Weights of a small mixture-of-experts language model, trained from scratch on English Wikipedia.
Experts: 64 SwiGLU neurons an expert, 4 picks a token.
Training: 270M tokens, 8246 steps.
Below are experts of layer 2 (counted from 0) of a mixture-of-experts language model. Rows are named router (the router's row for the expert), gate (a neuron's input weights, with its number), up (a neuron's input weights, with its number) and show model dimensions 288-383. Each number is 500 + 25 x the weight over its row's rms, rounded and kept within 0 to 999. Numbers have three digits each.
After each expert's rows: a language model's description of what the expert responds to. This comes from a sample of Wikipedia text that the model never trained on.

# expert 45
router:516428482521500531545499503485495484454522482458475462522532509471501511444492488517496510506502522463517511527514496477514460520474507510527476506527531493517447477501535492519474520503504507484501496540509464546498530536520496499480479551512497516450483504519464471491541495503544527521
gate0:459534514476534434469498451487517512530472537506525512479489475488526481529475458529501547478506542531464520502535507482480493485527493448490492502475485520521453515525522510507513465524524487509500497511485514515515509484472554511495492489549478507530533469519535526552520463545537500474
up0:470530489507495535550548510471473438509472540492514466492517451562509497484497492542512520483529513488505497491505502534502476460465511509525521527476479499478550492502463510513476535490492484452502518496523489523522542453538501530510472499463505479485509497467495513455477490490483502495
gate1:461484487516503488511484528477500482540474444525500539480493483476515529499462526490501534487505522510501480461471510493469474476499505503497466448495484543501510514533475549512521480515525510477501554498448501517495485493494555528488472474506580491486518517479469520530493485517510493498
up1:517518532486509539521513516541497497496485477504499486526492503468525447500501469493480529499489563457503489498519442476501496508464525520533498528531502579468478477496504478495506458494504512526514496497478507511499452492527496503493494532503492521437497499546534507480534508487521512502
gate2:509488495454509499528498479483451499506489481482505489448506524491517480520466501487488532528485484527496479558501514495515502493513503502505514513494469560449516505541491457500538500501493476483507498487447513521471485465517460475514476499536544504500499519504477499482454466505511502496
up2:499513430528499515474539524513511500528484471476507493485459481507484506528541493491466516531477481480496483502534527480496509501529524543493512490497512525483506527530489508479544475485504489529442521524468509494503493507519486457553500518498498500482494555501463465516497478505536495510
gate3:556494532508517505488524507489508503485540514436497503529534481475458475478493489510475492514464485522538475504483514461514524515499513494484517437551498507469518511481512484484471498483474530500514431494474481532531470518510467480498486497518523512494507476524487526475551489517532481485
up3:493481497518547456505503512480475478486500473562526508505466506471537517484538501497523506519501528494521484489515491506505511531528513535555457541494479523502506496495502473545556483485532478506496482480516522483469505503483513517490498490493502461526523525470467474496458469499525496520
gate4:493497515486501494516515528509519492537520486502518473497506498514462525518521477507519469461484488511558467541494460509498515508465473496498556486467481516484503479498497488471507460520480490506540480504504474464519468508504452524495524520488472495497447505530498508504470504506512506529
up4:489532519536517510535483455461482515515510482506471466481523547515439479569434449507498486476523495525520516557500519526459484486514518455503478542507511472488518486471521477445534500522501483510503484529529491471523518500479556479521524533515477511527487507526429480523516480547466546528
gate5:521533517501509503484531466531509472485529483483495509499514474542446473536488514512511493515473483515479520500459482528490512471456473514467466474484517532475520512499491488454477452502506508513576503490485510507493502508495506490427498469503472574522516507482522510502443518499501488488
up5:523509522491504487488511477489534453479519499517474493489484477501525528519502497517512531541525515459523537455504552481502517502489504539503496506487507503480535536522515487511534510539512478514482465483474485480495511499503544501503473483536484564519502516484515562475493498520513487467
gate6:503543498485502474510485516519507500487543493500504528558516523463499446514477488495492518499486563510503510520515464491479525521503480551495495475507543466498511523488494490465492542527498502521498439499506499475504459501511498508498502506533493537507500501509546496503480478498549485527
up6:506497541482521479544500547480522485523528527513478487535510491482498460520515486513517522491502555468549483477505480458496508487484489513537508508524496499468547522469519511478483500516491530499537524490486521499504490498538517424498502495495460489478462505533523488486508549446514498531
gate7:473483507540537498460544500499510528466530514485507498474481452517527473476472504518519496513488509423507462525532518523494534498482546474499515498522498547492472483512501512530512504506478555515521498490508506518501480509543517482474561510534473457439502486507538476502518479507533476485
up7:507480499504505483503474473483557519514463508531538507498508523506483489514484510518496535500537482484462537518511472508531468531460429483499465494517529497501492499500519512499520520512463471501520492537468502484499493566525450519496496481476493539498474505507523475472503514475469517532
gate8:495478476556473509542519484484512496534520499487485529464499497521498499490503495477527438510533455496549517523508509527506513485517533516531484488525500539520512485474533456467511517526528477503536477493510464503470483503518498503527502525497561495546480481501454490496463535503497501467
up8:523521517504497508552496499460511469518534540492502494491476472502480536498502501480519518516532493477574481511521515529530515492505528502517472506515495472533513532443497437455490491505526495524537490516519483468464536471531468543508463510489519465531489498490500485503492536501504518509
Description: Auxiliary be verbs. Forms of be such as was, were, be, been after a subject, plus capital letters, equals signs, and subscript markers in formulas.

# expert 51
router:481435507526487531536516473476509518475482483454463472538494483528454497454482464497533532515522507462509499508515495489515505521481528481524484499512504522495442522507516514517490528477542534495532484496512496555475505499478491495475483534498458490463451490512492490508477466481505523509
gate0:486504507497496516478495485531538485462508488521476496538546497465472503492512504493458535502518507512524531537502517472545516523520524502515548497499507516456494484515508530525514505502495524496542493497497440448534509481476478525501506478481472502478490499494499491447456500493480523501
up0:514494552560557467453505475499551513481490495518435487500556457460517478493530479539484529527495496500570515518471508494493484506503508501517487514516488516464501504474513524536512504461484502504538456501508460445519490501461466480402494463534502490481457473484493489480496518474493509489
gate1:493466549513507496507531443429507502432515511500488503461525533456473513489508489512542518478521504502571519475530502472511461525496516523478473502485482449487523500480496518465456482480494513502490456532501507485513510501509479494501487494510482489488496498488537484499494474461501494559
up1:479485548464535515520569510470537525477501495485477503523524527506526533517505535495517544493496499518514500464564502472489484519527488474549467520527463525475446455515496517539478520515477479522544533522499502519496465492566486469463489545506505485502527474531493462498532490507526507544
gate2:493488517468481509458519460474477504455503479491506494503504536508517496498492450509510481521478487483540535502546507478471523498501519507468481472459546466482503529469515493476466494516516502481533483476500483515565503558509525471522511523486513475524568544487477535493552517477513483513
up2:472505489504530496452540497457525463477508508464474518439517493508480524481486507513493484477480487481461511470464470515484520522517480498490513453466469496506488494534481489451490485463471457507485481467512491502484508505517469482474487491495520464500507522505517476490502476507546490474
gate3:514528486500489450476510513468537502504517535538499489483483480501509492507529519502502515524492525518500495493493473510480512530468517480540527495499497500510501485505526516498480535519532518521536494517532501503500550495508476523456534568524442504482483494511491473480519503510522485523
up3:477480512470483528535502505546492474464468463455522476552524536503504520496491491502496502472481456509473512487532514526486462480533479479474504448511529511493497510534477506502548497518467492513473512483478512477492512502497503519525497494510523497565550502522510507524490522522463503471
gate4:491519466478528554485504473483481493512518526497453515472493525460521518441493499486492524460514486560467500488530515528506491519504487498496508548511537468511469497455525451472461521496499514475485481462520506509505494495523523521528486447506538510470535449492496566531464480567514473539
up4:483474498480485484497453543514536542520497524517469548509500500507512532482515465493526542473483509502501484500464448503506472479442456465496514502482485529543474476505496500496551492486467462487519466507492507497512496519467550510496549496475472513503456539496451473463446483534519504498
gate5:523473471455502541486533509521561492495552499494498495423507511482472481523496515503451499468481502507475501503479488473519497482506476528507498501503499463468494498491522471458506504517492524520517513435562495537476535519484531484549476517528494518553485479513506513505484494543502488502
up5:527478507513481533494477479438483504482518508494514511537505466484499499477565514518516458451464504449506509478497497519519496466494498520509467481534523494481539478473488493543499465493485514500494510471497544468539453487528504489481467497514524486446465461517453533510452454491500438507
gate6:511514496478489524488476486488485470426531468479476474452549493508511500482500546498532498479499506514470527477477483534566506503496515520484507483480534472487567535533492505454513501522480480477489479523481504459453508521492531485496495441502554495480539479501502530524480545470501482507
up6:492467496511529498502504530473524464541448558516508551499452484494469466536519457507497497479482484545525470467498498505498495457493493523493483525530509513532502481528485487452502520507486486512506504474527460502494484451503518516478510516499471508519463539509496447496507488522475485489
gate7:510522514482483456513484488462527548515506506506487480464506435508504530462530488488503496529573525544531468504518486520538500526455474469484478504529494519518539501477522465536510550508503523523506503528483528495535492536496516503496498489490522462557493495503489503504484521433510499496
up7:493481477496536538513530475510507468508511517520491506517505512535485524510510508549513504507511513519462478475474499524492544509507451511510529497491495517500513483520528496477557502511466446520524542486479532517492513552477496509515515524540499485496497544479480519484504530541495462476
gate8:461533482504487500506525461508483523531568474521494495495469496515510520520528473487525520507536483506502494505527506499491466459476525512507542535491469492500462482469514447530479445515467526532490515508491492454490494508500493501487438533504514480490479501451476495529509493518515508526
up8:492485467509486507505502535494504541527508494543461484512505541557518491532498501472491513519513537497529494495508505510474522500516516515560485475520475516471494512533523493511505486508573504483516497476460516509523484507458528467517485497502480517496500507498529490516518522483526517485
Description: Infobox headers and non-Latin script. The word from after Single by lines, infobox labels like Born and Genus, month names, and bytes of Thai or Burmese script.

# expert 7
router:501459544501519551522537531513490492467526488496476448496498534479478511451512541526489547522486531482509515522451497435467480508478487474499540512478546500492516557495512520497500526479495557470560489506485473540497493507471503555522485506528452508534497494490494525466501483489502499508
gate0:509534521503496523502506515462480511505513493521477476485519507504509474455483499506513526510486525464540460471507482493528497480484505459509493497468448521528497485496494524486471478476503533486559462488481515501485487487458505539490555504451490487448492499515506517488477497492446480450
up0:502535466466460509501459553506533493490532547512519492502504488492516513476482497488495516527490550539484492512463486499481520490474528465478479446524493497522520506525546498495444495467484536488509459461498488518470457521505488525448535480489492477460522496530522550480481490500507513488
gate1:520511495508515507482548488489498538518516499468470461476461504530513529528502520515452541503448460494501482481480481491499474475503453505472490536463491448501523539505520509462532507513473537518502481483479489553493506499497522528502534522476493532516459468514505495536508522543501469561
up1:492511469526528507495544494482499502507530515435476501504466489507515525513524529517432515474451505507526490510478445493512445468514469517483476536456496498471516508498517498494548481487484543528499434472461486549487503507527512515485524537519482571497475500493483504515489513541493498545
gate2:483482522497504474494537560448537492494459487506457473487524490520476503533511483460494527537513520510524502472489535454510509493497480498505513496480491541482512570465518513514450483518490482471577457528504529513504518486469479522477515512502461525509510475475464486481532526527510493518
up2:529495511453449515518458473497508531548490491495502482502519539503550469470471517457499481484482517488498472512466505463510437475495479501520479489535497495524504495496525546489517505506514480494496474481493550503492478486548480486474512507485552533498508478503497508548500484498476529477
gate3:513509500498509467478475518517536485525480536540518515478493481550518522501496507475476531448482516473477501532474502455522484475475460508545529542507506497501523507554503533447491548517514520532538474539463516502533523500464484457554463482503485488478519465460528522478506479523435474541
up3:573508460532522517505494522526482510513501533495528498521513531526538536501483527501469476483452471470459481493519480489502483495450502528528539521530473472478513501531475491450484484538505525515510510501513476531516562488468443492508503503498416481511539465467537483486515497484486474510
gate4:510475531518508482456519503473513508507501494548523489496496498466547466518468519521488565519475483516535514507446506500508502479440496483497446488504481499504519540476487516502530495483516543501496496527519504535500489484508528515469484537480482515474494482490518438503486485496489474501
up4:532505492482508491478479526486518540497473440475516481503482520464496475555522501488515528516503486502475488455505505507507497533491534480528474533528482444449481503473461470518521486552499528526477531495496519535465448518476510504486440448460497513473484506472494522549535487510495524493
gate5:535480495501529499480486497474494520515529513538507519457513488503548490523468487528475470437533527533569505464451542519452477492466505529489491477490491472480562516498547492502501504478447537534539527490525509519531483535514510518532515500498511509521522493509482518542480492523533504514
up5:505506488482550493528510491512497536554501507517482521477483492523463511512502487514485546470550461536463476518514529486509490504496519470472514547510500509524535510492538491493509499492508423489487473508476486470489488486490522488553519480473510482533535505497507491498518484487535495481
gate6:458488528490525481522485526490483481527493501494496461462476518532445525495520507497510523527474527514476514503506443490467425502495484465447488483510488493517510518509511535538496507514496498510499459510535511528507509505511519489457510504497513495512486547494517495490456516473548499455
up6:512546492536460495521497445473516491490501465501489524520525438477552475489524495516492470469557496488508488497514514471489543502483480515571545533472531514496461514487497442477481489472454497508505501503491488493508511471517494468517515508521490486507528490526509490523541493523454507531
gate7:562475504470501517494515496501519521536518516531506481496547516502514503483533491480494527462466474514493496517531497483470484495469524492554551523530502447424553500497477512445478525498541557515564474478489482530536519491478468501561517517516500500528470498499519492469499476457499465477
up7:450525494512509487511484494501502495450485486483510503519497466492499497505454497512509486516540530485532490497476489521524538524500461523462439501457499518573453499493494489544509500495475467502452521506512508473455474511522519485435484497493503478476542500490489505517518530528513540503
gate8:496538472490489457540511512473505478513496510529516447490500509477498527524476499497497497534527576540506509520480520499502491476471467503518469472494519513492464464498497491536476512516540522456527502521551490473520538500485492506508457497495503516517470535503445492512487495482502459481
up8:490464493465494501533498480494526507514528457493520495499512476501504479543489526502538478474480548533485499501498504476497477465467514469480477496493519502471513470485508494492497512481523503508518527492538486487529479494509488545461488518465520492534494475507459495502464529486518502467
Description: Table and stats punctuation. Commas, spaces, digits and header words in tables, census sentences, sports results and coordinates, e.g. "census of 2000, there", "Peak position", "Years".

# expert 41
router:473409502524501513524499491494510500463480483447466477546520509527450512450495510521505531513511521482481533501532473484500520519477490490535483525515516479555439469499513485509491523517550513499485484516513467534477548474525487501516475511520483497492486520502516506520518495480455466526
gate0:471500500482498515507489527511508512519539482476479503532469540487498489529487509500476548513502457519546524513515479501479501487467497526511481519482489447481470483495472484451467469484532512522505447463485494468458469498513487467546507513513549555486483466516521509507524489480451501520
up0:480505523481502524522493491469523502537570494517482504540517488535475509550464474501506474460459523549537481483508482530514464499506482516488525510516454505492510511556510480539503480504563501485535500485507506510521491480531483494535511555503476479520500500448507483432486481484474478507
gate1:491501484473532500506525508507484504499516548520477513524500506497504515471502502481516482502496508491512487443473451501526525504531472519516522482519496543497531531518521499525465519477520501474507553526486498503498456549526498524475515454502523501497506486447478508498486473472528499485
up1:487488476505486495542531498519517485444527506523491486493507467472520520521475482489475475562513523492526527493471499492531501495498471492492471494486460545505489524480524508480470493521516532511522455537517481524526498546501521514491478467541480481513536493490548513503545496546517522498
gate2:502471532477521500477490487459480486460516483512563503523478515502485476505490516526475530496479508508523495484511501513525489470513500528532497510450552490510484452551460539494491516496505499459496473461486521495555492488501514521467450481469495465488471509474480464527556462485487529501
up2:465500487427485527470458482469506507473526477515550529477463479516470473511488502480513522514531532529540456554481457531494514495527489480482535508492498526509502485482450510482490491548510469460514511512533531544526480539502528483477525474516515528450443514499539470523485508472489502512
gate3:488532514490486533486515497492482480484495485482546485519516517493481501511511504491465518511553512515511526498488518529490500489518490501509508492565474507494499477516474519512538452457490468468491495508502529509507491511531510483512491483456450521525468504446478469521484487483540499505
up3:539476539480468511534497526521516512501509503475451520524455515500498478509484532486506530462477506470493486506500484494518523493522493471496506548487504481473527525496517485495485515503503531481482545536508512530522496492552551567506471519553512511493563499510556515507537563502483486487
gate4:524512431502524470495484462503535491522486466488466503487486472494534515521495519540525513476488515524501452482534473574499504512532480512539480474512526553458519472499533541512465508511466509473499496503500464530496511475504476526473529520475477514511509520510465496564544495514514483545
up4:487487481515502532518473546506474513529483490471533511491553512454446501501478514497533473463530519516473508478546482508546503445497523554578544522507512480514457485504508509508513486487521510537489512523500451490477474526491506499472514490465477510530467495472498529480515514497499488504
gate5:519510478521528478473487505476504498514584523519490485475504509513501534505467477519516525504486491506497515523512473504492468485523453507530519470539447523510512558511502466488468457484486491522512496496517486538490490478554509462478492489497428475499493513486490502475494465467492494517
up5:540484479488507529486506478491473528483515462504501510516507467505475467527528493515462563525496500468487482463525478500464507488474463463535497525458517519507431488470491545507505495520504488530497486495502486506542514500489460507525532545492518496514471513531504500500493496491481497500
gate6:479530519495490482491509485476531499498515544496559499505492482474502488468418511498488517455510496500489484499479486539491490485542474490510498522515510459527526499538480498516525505496528500483487489511503520447540474540518549468515530514515520453515512512513497475460511510518510494471
up6:471521496486507514490510494539514520512521497503473454556506476471521485515496516496480490526519515504456527515476444500496497459504479496498505472477531494546514535519479536515500478487556503472506489549501485456526480504500559529480475466527494521502525483510490495503462535513525509493
gate7:528505484502477548486461480533536536494482491470466484509498514444466506529552508509530480486526435513525486491470516536469491511467478526449504484477553514507442448470508514502445503490484520518490520523529489501515469495522471485485550492477557461493524492469542500519461517499483481457
up7:522503502475501489495507519503474527492471534529493488514463524480465529481491503480487491521547474496449493480517499521468482530478482488470445480490522489494481483492481508478493517510498472494527457493469497504504485501520480504485506501478556485522497492506543481524515474513495476491
gate8:534501487483453554496488495501539500536469450508515503489500498546513521525514489501470485498443506511502495522456497498509503503523528551432498508527489535526521559519516512487436468548517497506478498495486530488488487507475488534476534468548473514501519499520512493564461513461461491462
up8:501510515490519457487527506543502493493528496500518489507489555468457522519490510496518505445509490514460517519515470494476509501504501512531473480506529485512461472454515472482480484456485481503538516540506483486479478496529491464506480491494493526495491472463452512477515518517511528529
Description: Relative which, closing brackets. The relative pronoun which after a comma, closing parentheses, digits within table numbers, and totals such as Total, lost.

# expert 49
router:512444490485526515550516505485488500428470479471453498519540491490431522470486547461493529513524482474520477507522489476519502500491489484535486493508518472490466545478498532515497523496534509476510509496513472529478515538502496521485471545515473524487480512499471452512487511469495469510
gate0:512481494509525469511471498505515484522529492526491458553475486474513451483527547518509496472490480529501482508485467504484478510476549499476509515514508518474505480574495465511514477514513536491507494494475513486526522532468496501473463508529519481543516473476496472524540480458468455531
up0:525500528482484487512481455541509484484496500535506488472500502480504526534502486490498498503482500495490520499478456519512520470507516484446508490525486515495526498569511470498516521541518495517487506507509476493452486485480446500425548442512516551509508537513522512477508516470495491512
gate1:514462446493508532522537525518483477479449486544532450509429482514468453525513470498506492519498477458456449508492487487480491519431528488475515495532525485502472473519492508501520500523530494493522478491500522532536554509497534486502514537509496523484509478526517501495496502504527498476
up1:549482531494496520476478502535543575535534513514464514510465516460523496510539472524503525483513536519519487510506488517512518517530501512483488487501548500498538546460469505500463479515525523506501521497528484509476486517494497523501527517532489521532498520471503486491526473497489499484
gate2:449526519513522520474507508519506466511501498501519517498494530483485506545536532496494498529496529517469511518483525476536492501476502532552468518488523481484502515470502522455504450513516489505505497457440517502555518533488536485533485517514479542526489487465498503451450488481492520477
up2:471537526483499525506518498520535500516496486498478513524482547532469507531500482474517501520505505505489504523502513449497492469495491526499490521507540471504487521478497483458493520557539495491522452443438523537529521569475497471497466484517467496517514490465492481473459489475520518531
gate3:527487513511451445469484477472504484535529492557492521501536458512494507491503503511490509519549497506501525502463502502482493477453462492487537526520500515497532487496520524513484533492516483497424474510495498494496505527494530509475555478524529509453489474473494529481520469470505498481
up3:444483510463483495525544519455513527475471546505475456502508506492508524484543487453501506473464495512509534497486456504502489522476504503497493501454479507498519497497563485491524527555494494508525510519495489501496459542493523517514519507481517543520482517482513512511496556482511512542
gate4:514542539497468515515488534477502451422485474505500485519526520503517513487485474527487495475471535496508475493509516512523502504472466493510509504495512448464468488474489487490521505486490511479501524512501462488540492462497507481470502497451522498515493525559498495522491520521505504480
up4:507498503491495551515499534510471490475502499510479498578512461493492496505482494557510510467464460487447502555507485478484498496495497496481510501487479518523494520502485499498529482505506508470509522517506502571526476482513501489451487509494508496487498450530475534484502517476540466493
gate5:469489520553487489511483522519519520481493494491497508498473474472561480511490500525458479527431492499552498489480489518532494484514475474490481518505509490493493467528521496523535476496522478469477519490527479476560497512534493507467478456508516450497523481509460452507482513543494503473
up5:492494473536518493519498508473489494501525481489523506480513523496531559467475517533459526511494497496516484497507523478519510485547526503541514491537477501491505528516507502502546517475534529496538516482501507511507521502494553480514476526457530518497523460518492487538509497545525513492
gate6:507490474510520458479535486444531524476451501486496497544469504511512535504529507523508499521473491504519526468487558517483479539535490487538435497492470517515532476496483483509483520467511507487504511490527511539491503466488499468505485490454509491525492485474504488505478502506472480513
up6:500510478510501513503506484493500468474513493505525470510526474462530463520487487554524450514496526504519521529517496534488486481508471533481483455486459505494516507518520499502507501496497514542520489490521515457483518507474526474525462487511526496499487459534533466507517498500481493492
gate7:452490485529501519515472481499506492446503466471491524476480491452500479497495499496498521441475481493474514485505517518507491493503480463493514532473514492498549489506515477431500469510529494531487506504494495494527476464492468511528503527510522491488475481471507505505546507509456506502
up7:514507495469522510462494469508461477470537532498499519472484482499478498499461513500484483475494484519534470537518482480493492468541451527472452501487510515508533523553528499459472480503457496518488476491540474470524452503488488493487551547517521508490510532488464502493505503473500511569
gate8:470479548510471519447488458506530483483473457527482475512512524492551459488471505480493509479481497509520526505501493479479506531496499501467495525489487536509478492475527513524493463512496490495523508474517486493467510520482502536479508515537495512500551483476480507513505503475436467433
up8:500499494477514500493465485481517506489494498513507522520493509536523477533507508508538522509510506504471521495441450492495487474517530532473506522489507538507474499546492539501468552514463497504518538481524468505482488486502441471499527503547483482521509500507487492475466457509490478503
Description: Closing parens and notably. Closing parentheses and brackets, "notably" in "most notably", the "e" of "i.e.", and fragments in titles or coordinates.

# expert 20
router:502509542512494501464461469487493509471506486460459453472527513480490481466468492518482513496534536489501489487506478515533475523518508505536524501519523470542536447483500503525503502500468520508515489535491507470483453525507493483482466510482482494528500525513477474518495507507488486523
gate0:479489481510530447464512540518466454458529519501516480465527512480548531469486475545461523515471462541513521478477450486531494465457474497512460494490522524479517482476462432516476524493468478529466513526550505535518437473518519517493458499505521482476476511504485504487505519530523511517
up0:456483495522527486534459518533494526469483514474516479438470514528501516478479514491491524498500472476479508482503547470483506530484534465494533486487520501533530500501487520541501525501503510492506534475514576477525458556517497501509449542511515525525492542498544479539558490538532498489
gate1:493473490480462500472459478500487466498467522462504485499507482522521470493478504452488485490494513503508548547505466504505512501512485492537494492423473490455491465489522477498451523508485476501471522523480491502493491505487502481474486495466475506531517483479500500509468529497541480504
up1:497543472535504478486534556504507529503489515489465513524486504490521469498549462534521528546475557487492485499528518511494517484483504510455542520531527515553496544482521481490517483504522503495549478505505527504513548523519451529446541527521522469465534526496515487512492507534479523498
gate2:483511489470479525553509474535527480507469491485509484522526514423555496498533539512503540494472540508557485437471487499526468502497521463483536483494482434516518489478488527493481473503496511532497494513491522497506478498483509472498506476489525454512472497529544469485487504533518534524
up2:539519493504479459498481500503475519518483485517460527495488502503475548491507505515503479532504503463520528547553507518519494476490504496499473520467488522504542481534476484493549523496468522441454510508472519510509497497474537522535477537526458472518463509498497470451500513479466479482
gate3:514523467497480510498546492472502491542541510477509531443514521491492501507538522516494568492495484521539452531502480529503504493512490506467524504555496416526491537566534504516480482532462513493508498526509458474442491495487500430504482478477505507546512494499501476526456488463513484505
up3:450492479537510527465498489498502509517517502556496481480555485504548508547520484488519475535501475535503481528495490511538486553491497554535507417483452527502506506487509533494506489472558499524516520514510504513521497520542549555511490485477543521487478527513503531532495475489465511515
gate4:494475495511490498449494510471485494482518466462494510473490549509521533504458515477516467518520542511437506450471436461525541520524477512498501502516516493479483504437519503489495527530498519497514542498530531450530487485446432528502452474519463511530492466515469452518482496521539480502
up4:495482501476521501455500508498454491478489460444486478480511472497443475504492511438511495516540499483492481504481482483505478464521500493500494479488509494511484456442499509472512498508533504560481499535520506437482477444431442528493429521519481510500476501509429468482498453498528476493
gate5:519489532502520486497535472536518519523509520502489529519506518455488453468553438513492537510552451502524451487475514489460496466489453471479485528507486497483453494496471549470552479509548489547503478497527540502496470534484481492494505452487493493524498463471493488516479476504479466501
up5:519511517511554509510451543488496511491488489506497475524494483524538492437484511522514532475491522506460510515522517511494501441472547508515513528481530521497498487508538526489440559467465500539537504467493514502507477536459511518506501490479529539438514500494493553490522548512531507478
gate6:495550516491490519525518510529517546486483503476445512523497524505510472464523489519493482472496508539486492491505520525427517513455517495504521533506515454488495500476542454458493502530434519533524509488472501512505470505507503496526463475504509535493496487505518537478489500539484492522
up6:496485520506495526520482544482480469481532479478494486499535510482493485481512500484496529562500471476530507456495465443506516510471506489526498515484490505482523529493513554468522464501507488541501463478500554493534543498481477514517525512526506549515543517516515476505506485506479502538
gate7:495492497524541494493532539502505522518498477550516511445493494508545510479523518494502513478442479475534504495468490501513520503497523505503506484480479508522518500489519497492555493530497498545511485516448522480491509487465493530490537477538490494552478521504484534489466529519460498518
up7:489522470531516518554495457495510470477478498459532492534520499492446460510449476515510470538510479489488451502515473514512498480538484508512481493525530484467525497537493539520457497490488509461534510480511474470510480499522534498536482479479514475463488497500525465503527518493519515485
gate8:509542486486520468497477498460467515533507503502493453522441469546515539507503503501450503515516513470518482549481474524556498498535542497495483516493510503520537478522496473493497475484527499483561549522484492494477458450471514476516507512479483473501501501503514497505533487532491483468
up8:512507525471487503526534502542484509557511526476519510510494454467543496538520512479463520503492522510513503531517496484520492502544514459498526483478506476472466502513520517501521515476480497479528519473517502578511526475507507471507488498494484490484571485529536520553473522538518473510
Description: Prepositions after verbs. Prepositions and possessives after a verb, like into, over, in, out, his, her, as in drove refugees into, took over.

# expert 8
router:507440534482591524533484531513508454473539466502492473522496503466523503458503465490520516484521521457522532525526471473499515498473506482553517479484518506503496452553507480524461515518511537488506444470527500480497515484497513501509490500523537489466476518484514512527516484487475495521
gate0:508493513540520508525490481547447477533547477514509516496469480469556515495467511490500549476489511481533496518502456492497530474522523500500521475478503497516485459513458412499476499510507516498489487488537502488507449492507524545511494477479543510435462560464534507502468525491509479505
up0:507500512539534504523473492545482476512517466511476515521481499469564508502500480469533553495504478479510480498509496499504513485508528487511499472503517488485484464536467419535526492501496531508515509452518522486477456486513514506508476489495532481505492529460503503498491500496515486536
gate1:515522543520468460507491486517544516462455479504523524494468549492489493559477510529530476562560495498506427540486526512473467523485489464448471480498454506468436548530504504495525509531484478494478507496508480480507487536496465471524460521537452468429492467546514498462466469458496485490
up1:510498500492513507523489512544525504508441513466488463537450548477480505478543525493495490463485499519478486495489493440529544488485490471513445514513522507502503475478477494503532494507505468498523490457488489508487455490485496481562495429462497499512514483489497525501497531521461521480
gate2:500508485502524493520510510509517526535567493502510517488464550468545499475497465456461538527469528479474478506522476484511508470461494474505502487526542528481509499524481517573475492484526520509529505492530492488485483486470521522504505449495540484545509468530494512523517475488485530497
up2:510488526532496513487478464453478495495479501509485510533501453515494535519482541507503439489509486494558504512528518536461472497538532513470503479501468513484507520469537499472516542498498464522454476500426463500487523533487490502507492542506474467501474489505488516482479462529559456518
gate3:460508548498506538512500491493525496515503461499464509504506539473561438521533530496508518475527470535499511531524445474533504440479495510498554508518448487524496501490470485504499474486451484486486477535502504523517493494519541502493499466489529497484488515498521513497463507477517513461
up3:512498467483483466462508486487512502517555497481513461450523477510520474556556502499470484513502493507464471503539488501491430526453517567519500541478548506536447499450484500507485525510470508519500481511532508527453535523514536457490497525507542469513512495535492497532505508486503512519
gate4:504549491488503495519505506529504523508456473472498488544531501518509504528484508513491542507481497457536532546522473502513460535493504439499529467489493515484464535539514519505476477496500509507552494435547506476517516462480476485469489477443506490486491504533489484530487483488491549504
up4:501494497511509498514529495511499508520462453521545487533524522496505511489468468505480513432468464498540503514537501478531480496507444498523506486529480523487497510530494501505495500524535501528437508488581543498540482472480487484518479509472520526450497484479514446491477469512502483537
gate5:533514511502537507475483475496505495514511496515514516481482489483509514511509504489503539482512491472497521528515527481508522484506485502516501509473599487506499495501523517468471497527491482486506466461530541474515437502500498435547513522511520504493476540459506491510554497482489505470
up5:489504458507472492529539526501507483471504479471488507470522495483477503497485479526509478510508510532508514470476478546496482502467491495463470478502454480471471489465532484497546502505515501461551542567488475536486527474521506536468518474516495491516522501525502512496497543481503497508
gate6:509483505497506510510531514518504501493520505454543464481533459500465502515477488495516504518493460497492480493487508526439511513527488520518499506486460528472449549529479493497465466511473520537459506476529502505502501499498479526512494463492516481500479472500510503495498534504510520522
up6:483495472485473517476534481523493496540512496509522500490583475524455476504517532470554467488507437508446456484503501499488515517525472527483494467538440517491457511479496531514487495516464510501479502498514519489468491504532520519527490477510480444490485444465491479508520532463522491475
gate7:483493508490518526462450505511495518487525536516495522542471498446518511508510488528496480456479476493478467510455498492466473486497484531478463488504489472508496482460484528488490524523524507509491500499463522486464444549508527506502532515481499529515502506479572531479517491513507446474
up7:508515523503455485443498525483553508483470536512489525550504464458522524492500524527517471537517471515458484493504515495467506514514512480453480541480538503472509526469534494482487485515494489494526510538463522518468448485499524501483542483473465536543484494467550530496524528463467519501
gate8:527485553523506460534495495471495523523529516504507491492477478432515477512462538465480514482495496538473529512480495505528473535508492457522465477475486496460525496501507497489525491523485532485530431469475501546511498527510490509459521490487515516493524455500518520538538535457505502565
up8:483511457491473509486523487536514475476480454493525503516499533516462498543504470463512472492511499473499480477547473515500542453496477530483507545544486506522503529487483492520495482484522458496488546473513520462502503508517503516526506492507427503534501555495489501536464495491506477436
Description: Superlatives in sports text. Quantifiers and superlatives like first, most, largest, worst in sports records and league seasons, plus score dashes and table cells.